Experts of a small language model: vocabulary 8192, 2 picks a token.
Below are experts of layer 9 (counted from 0) of a mixture-of-experts language model. Rows are named router (the router's row for the expert) and show model dimensions 0-255. Each number is 500 + 25 x the weight over its row's rms, rounded and kept within 0 to 999. Numbers have three digits each.
After each expert's rows: "gets" lists some tokens that make up at least twice as much of what it gets as of all text. This comes from a sample of Wikipedia text that the model never trained on. Tokens count by the router's weight.

# expert 4
router:523471532507464476516521469498504501513528507483491446482477532444532523469512511491477524509503537536500497477516521483494549519494528462505499475468495489535544449483512507498510483478518489493483494488468490489501457492497536505548493479499535507582488514493455460520498534521473522518511471481528527487501475502492524514500498490496506508473474464492476488516486543489501514526513512489548517489506494518486538540526534508495519534476512487445524533455472520473511450494492506487450478463523547534514508507503470519482489515493484508460459529534521576498523481507488534470515524531490478479474513526486486480484516470529503493546440536500467487507478507521517507496490535479496492502474508529486553497465539468489537524521505445459537478507513537506502523508490491
gets: "d", "th", "or", "ed", "/", "9"

# expert 30
router:516465521453517470519530495482485484475507536489526467525465445525488520483498480518482511524513455505548511569523490493520521529532485506513478494483495505488518520488490472491517511527559500468502525506520476520464491463495452534490458501505472499514518496464492516538527497480512461506536555518536509502523521511504505537458458500485511496513463511504514507509481508519485502489497538496491553523548506512520466511507534459532498497499528530475516504458526501514473469524485425491534488468452483520503474515509480532479478507492541516483507520535508521524477470517483522522455486549489509440477484511509542475500494505495466506528469512527477488558524517496479484455541504533502546483483519480507509521518508481506539484532533502465482453461514502512464491478478482
gets: " ", "1", "-", " \"", "3", " March"

# expert 22
router:463516522474537466522486490507520504498517453517516542496509473558506507527498469501491460545484484509516501503517509505489529516496548480469503512432447551532479498552526529493459492478492517479505489495523470475477505507490477485518536507537504492474487528472491541472475452502536506516504421504529477500495515489460460488489495498548483492474485474480514476462492480504501522521482512490509494510493496493537521496516508482527505477490499513503473458444528483497461474472494499469507484492472501500527478549540533486508498439517532511480490496533486461503461520501487481492479459498481462518491536538504538479496519501494466509495480485493456522508481505517449483470504498506495528530476504487505479539482505515470507519527512513447459500484524457433494561508502546
gets: "0", "2", "1", "9", " ", "–"

# expert 8
router:517511508526501530532497555482511480449516495514494479474516531462493468474499513523506517496528502500507528491509511475494509470538518505505483480500497497533500506519492478522496503515522427439483519505540481506486481443488489505508528489508492513517517460485525497504561491524538538491492504519492538496529500503504491531478465484502504476510575497504514467482496490536493463499511528524459466477492506497457485511496505536493519482525497499485483507483530533513499506462529523528494514489502493531456505519524482497535492487443525494493492514500486498500536503482445534467478540478489489539507489515511476509486524477518472482494516577481479532491488518457452500464531466522490454489479504443441490557536527508512522520556469514517500546526478496490488548448468467
gets: " to", " was", " he", "ed", " had", " He"

# expert 18
router:483525515501495518509492513546451457488521472540476530514474517477517474494494483455520510475449434472516506468519513504513534475517491503463527483471525495539551525492513498532503501482496542508503475522535524506495507516503517503524483495524491541481482511547470512480513526531515488506536505455509541532506454487488451514480459501466498490490472496508533482498471526476538513532480501465502484443473488508490488494485542534491516492482502508501474495551479534531504536469510487494552539496471497458521505477476523460498488488581514500554461522506483521517474484524464531488521519532479465493479477525536525494463500478492541496532520508491506485513483470498451512475520483531503516472535529454477489528473489545506484502489453462513487510515500518536488475508504474
gets: "-", "\n", " of", " by", " at", " from"

# expert 10
router:467484499538496488556444553486508502496491508474549470444488483495500450496497477516486518510460462502442500514483503496527470488503480499452474495499555524503534514496527496504525539447472517500532496514528476456485526505528507465495498459490475469516458483522487520486491473506451509510517505511461552523502512514534501489526553490508482529521480539465495499535469519506423466494499493487474496491479521498464480491525467511502509499452494547557535536498503495470493492544500530525493518490483472481493510515511477561554509523532490503488504502471491499528539501512519446470508490500503512495503501485516537524504489503447495508499518514500493456488497548459521515487514487505478469484524509505500499479493457522531483500507542531474512492538526496498549498532486507
gets: ",", " in", " University", " New", "ton", " York"

# expert 20
router:523545488523511499506492511483487501467546463520506503474488475502532516492522494504519486526466524530519533490520546488485499473483512526515505447481471493456529516469511516491514536529511510450475475499512538496497502435498479448483471519550464493503489490495478506487511495461500520493475489516489508507525533515508495511454558469494499539518544501540484525431501470557502495473486531496508441537500499531494484488467505486508505505502525530482489532524489508490509542519508491515468504503498500517489500523478522486536533484516505506560494486476460518501482461477494533443541484513518488482496501489546509530475511520452483509508480488499472479447505476503473473529490501533493456482513513507556486519523549537492494483482466517478526501515473516502458491452420520
gets: ".", ",", " the", " The", " that", ")."

# expert 15
router:499457532471504529514503537467523489493514500485451496482490481491490524522507492497514528488525521549499515512513492488503494471452502506520480504547468510532469515511497490552470500550510504522496502491446450518514550488537512526472474496496447510503529486464498530493471508531432543510532521519489485447511510488461484522504492526553487500490530506461478505509473512485472506504484486502503508493545511501457476481474513522548469474556524493484532487497494558521432456510470443501498516471467512538522490527479485470533505521445513496477490511495502468532491467529484460487493506502507530507497516482541496463484517480509496476510496495525479485538475486479481544509504512489465497478507487468480521490495502496504518480495499478514544472448540463484550487515473458
gets: "s", "al", "e", "ar", "c", "ed"

# expert 23
router:472484525524444475499546434514481494438480512543552491517457524485489482478493542508526516565517507513538473518524488506499529515518532475497525489507531557485507486539481474523498464490510494526509495492511507504510516490527508539564478505536484513545520522505521525480502504450495492484527520508488498516482448479500522492507552520506489476514449453488493490491524497498522490519469464473501500502516509471542500499510493470474497541494473488495498492478522492469514419474484511496538535464504482470510491486495500527448507470531517504487455486517483478524542482466431470533477500468511476515503495479513486493468497480533487521512502443483499483513505507507483523453501507519512511462490493504465471520507527460538508473501508530475499470505469453492493481525504524
gets: " ", "1", "|", "–", "2", "3"

# expert 11
router:452517494508515502505512492523519513533499509494456471487503519523464517512457490534497463505477472467435490491509488522509492512498465513488492479462495451541507506482499532525473531491512499480505540518482504487485503512506517476508455482492525521480524468520528489509494492508513496519526503498444557473529535488558532479502513547512484528487521501510508504497521520515501464478482535497449532475491472538501504521498495498522478531468493525559489503533505460454498512524514458492510518489579452492468532494492516535534509504462486484520506530506490456511515518494501517442509513497473494524493484533497510573492529478542532525495494531476520519480449552512491474495487516530488489484544531477496533512487500508528472543534434538471520507500505495520492525473482462
gets: " the", " was", " a", " is", " an", " as"

# expert 5
router:508448456469530534466490525491481481510491444449472485496519505500502516526517466494499500493505480450507508456521504473504502452467457529541515479454467506530549481488462485539509487508503494470485505484512494504497505512507505547528465524523521457487546502531521486489521455490456499515495522520480487493509508491519485497451517442534510507479483491527534478520498506492514479506456453523488473498521454521508501503534505456551524503518537493530503478460508469536478534474512485540451530518546505492505552485497524490452477482532527578513489527461462518528511491484486534492489517516479528493496494477492507521532493512506503457465525496461516545471497491496502542510529488518465519473498502499472524475498504474518522510440525485482500491498513481491483517509487520
gets: " |", " (", "M", "ic", " R", "|"

# expert 14
router:489526474495528514503550470533504512496532487477498523464468533539522503510493464512487496474483519511518501469469483539477494465509512511479518527501457484522478453494534504523532543480507498485514517494550497489554471476483494520480488505534538507486520508520519523492534509508510470531493463506516535516473496486526446463540508501533463456515487527489536478459491491516463479484490515517511434505507502529461491541457548528552477472536483560479470495529482450447501529503540512476530520503514466514507493492461528505539510521507516538492518467507510497482529517474480507484544475494530512496479522476494481517536495486511528455466510497509481469511554510515463485488552525515493516520531565490493500471483509458481489542476504521479500496524494482519515508514491515
gets: "==", "s", " of", " =", "===", " =="

# expert 24
router:487507506510459484506486465465499520538508461525518485479494478525552517530489465513476569525567587503539450525517514496471531502482501530538547479528493471528456458438555461489505515531491488494483469507476499503496450487525498509535459497532479520447494514553528518497476499484512516510499499486509531507512500495495479494475479504500495491518511492508491483506509495496550476534495482537465473528496520467507513528547494462489481487489521500467487479504490511483489471533514521485519523463534475535522503498495563490479547481511552517491495495493480470504460489491464481473452530488483492537465505503539499498505531471539468491491503544519475503493510499546493502501492507509492507483530475499495503468495496531508487559511492488533463496509522519531482474490506485
gets: "\n", ":", "==", "===", " \"", "′"

# expert 2
router:534472488478491464510495465492489480457527524497516489503491468471530512492486483510498451499528512464467464494524526527534530521496498506504530502513521554495494474482496522437515493510511447464513490479486515522508504507482497490474537512508511512467498440499485484535537470479512495488556499499460471434480519506478531481518513510484516513491474540526482525482502535514496477494489567463493480472512496513500538527508493472496537524477513488522500522502458507498517485535451511541495530467505505480523485515514484467495455446453498496468482470433478477482507515516527507494514526460486477556531522472496501520504463513513518513544487510499513478519498516466524502445491535473502538526542451499504512483490478549465528539482505519530465516539501514483512514486490542
gets: " (", "z", "k", "y", "i", "a"

# expert 12
router:479490469551493535491530507541498504524534508508490529472489551549479505511488503462471502466504503511439520456487444486514525465478478525533481473502480504464489517500514509528470516527539517501493529491444455508501501495516529503507507528519501515438501494493539486467485520508460514520484513498501537533518535490505470488500495521502511516520542506496511535445483490478462490480526499510505480524508497484472480491534504502494520502491494529510451504514445484460523508507543512534481490508552506495498477482474513495546474518473545462504514501495477501536505514475462487468558478534515497525489528481520505547485486498483454520483523516520452508476511512478480499528499482523490435534501548490461525482522494528517544483561517516483500531459494477519516500472459461
gets: "s", " is", " which", " It", " are", " has"

# expert 27
router:472498498505496567480497500523495473516478493517452487530498483507504515484482473480506499524496482460488539475472488465477499477493564513522465451483506473540520508521498503469522506511491492481487525507557505484534530495524479438492470503527438480455493499506535487485504486474481497501513513483495481487569462474518478493474460513488528496512471491501505530511519494481493446460477497570506519529509484488495477507464549492512465487485514515484523526554513547470508489493508468546484483499515461502473492512494520518495527476482564506519505540497494483496489501506486516454504481497500462480488464541530527540538506459465490471487482506488520510526499460501460509496493483547517499476531511451542500501483483507519526498485518455511529446446493480484482461470498483
gets: " and", ",", " the", " of", " to", " for"

# expert 6
router:477518470495456475497489473527505514516467455479482508523516508516513460522514475476542509504486479491506485474558496476460497553539471455459544509517485481552497478461491536512516522488497465500480482506544487477487509491435460489471462476527530512490516506523515471535475493480490491483476524496467531489498466504529490505510519462499477527472463504479530454519498502451492465538495510494530489487516528500512481542499517503504488502445461509482508490509476482492489462479471502518484507471532523493524517515486514509513504480525522551548513498501533534503483477530464504510512518458518479473536521512552524547530513519481469537509510504441460496469502548520473536493510516497492492520489516494535521525515511511520508506483549512512491461510557514501446561508516490
gets: " |", " in", " the", ";", "|", ":"

# expert 7
router:494481502477503486487534490491562509535498471519466501505485514472485495448516495511478542509475528573523508507499509485501504494508484452544496474498564497469467524503505544497521506545556489520484528468498524501488538512506503487509534509505477500521490537508503487496519510490536511528460480533506498550517516461545496494484530523471538502466451470509475511536494506517500490511477478504486452562495468493486471476491492508470496477488520480476526525495547516472512483519470491496562519527508481471554495503512502479462530492519523474513509475512529471557478499464445489539513528513520514459458502514517519465515496514530498475499542481480500502491521511493469470525483508541542483494453489505536527493459509517486518509536538501505457540478505485493486533507549485
gets: "1", "2", "3", "5", "4", "6"

# expert 29
router:493490520502510528488520487470496500531498523486495461568471514456457487487490484498480466466514535487538545497502503522487522519510500460497513465507477522496505540485540487512462495507519531502484470549510488490501494496549475490488441527476506523516505497485534487439511529469532484493511509508496479484506470489478492501465520527494473473487528498519526546527525514452504445507525493487526480491551514526477498471480507451493494502501465506479501490496529488471520500509489471513537505483554494481502457499537514495576487442498500473524494518514553504478523512534527507476485501459468492443557492506499491508539491501450510481526485550506497492525535535536522516494465492465550508504488536489475530507473526459498485500562478523505500515503487526473499487510479458
gets: " a", " the", " an", "ing", " de", " of"

# expert 26
router:487451507498489495510492457494516472520462500542471544457506493472485414479500475500477500528476498494493497517502481507511504537509519480511496506496476458535489519473515557496468468523467491502489512504506504557547520498540496476509474480542509500528514493520531524492483509524449490498464483475454485570530531492489490499474482507492467500470496523486471471466533510509555513542502516518493491516442522472506522526490536472517492465504502510493503499502507514502483540468459509541467508502506490535491414527521495477490535530524522486521525493515471497496437478435516459488552499471528499518513495494542532497502508486514506483467518472514505532500497505495486518477523513513493478552521474503501491513469503497557484496505528485498494437492526525510478488484520506
gets: ",", " and", ";", ".", " in", "5"

# expert 25
router:497538506491501495519519535474528515496484490527520491508525444517491475504517523536535513483524504540476480509437529530478452475476539548521513509516470507493525483492536499443541521479512532540500483456515527509538458554493523490498479492455479467517509513466507512498498466465519513502526513450457511457469494486549474472504509465486480496503490478527534535504543512506492480542453487503494500465508465463504534498529471516552486502505467474465566506521484486489497521479485504528533489514497500538543522528517534526459477502449463448486490499517484475511521515508510532509485487530487460472460534483492531514493516481484480538500497512474554494477477508502512502508512511494473506472487517478533533512463505475468498486521511536504515490512475474520532499516483518
gets: "s", "9", "8", "t", "7", "S"

# expert 3
router:499551460521516528464522451527511503499521458498513510470500497464476506524464490558470516540460520461559512479534468514498468473504530526512508491510531492475476463461512490481516504520528533495423498494508490519505510492493498534485519477538471514475524483523448472462487508486501510566521468509498481536477473500511499499506512473505488489486541475527491478515520515480481484493505515516480475483533482488510491493496544521462474468527539489466482499575493523513454544475507479490477486496514502520495541504470494499503552481499518487499501465535473489478481523476480527515473502505486517508535514477491547545485492530425496477511463486506490478516532505525474513523538499499502548488460514482532507473487515532514486525476504486476443513530508524534530506505471518
gets: "\n", " |", ")", "---|---|---|---|", " ===", " =="

# expert 13
router:487532496548454517499505503516488473507496449513500524511509465519514459554501492514487510519481442467489521500499507526522458498461492487522460521469519479473470489488500520451520492533490502500465522505522508485455507458524491470531470515502499506565509458517465499508526514494463486484480510522505479526530511460502480491457494511484504519489530488495510479468485511552480433493483522518474546520531487463526514493484514474520485501439542491542516491497525430526497509503507572487531507463462486496510542522507543512556512522510520513501529506517506480507505461539502472509522481471493480499489533490536505504520505472498514532514495502492513507466500542492466537497446515537527496447511515525504500462509494535537527473498494482505460490528455494515468493499533487
gets: " |", "0", " —", "|", ";", "%"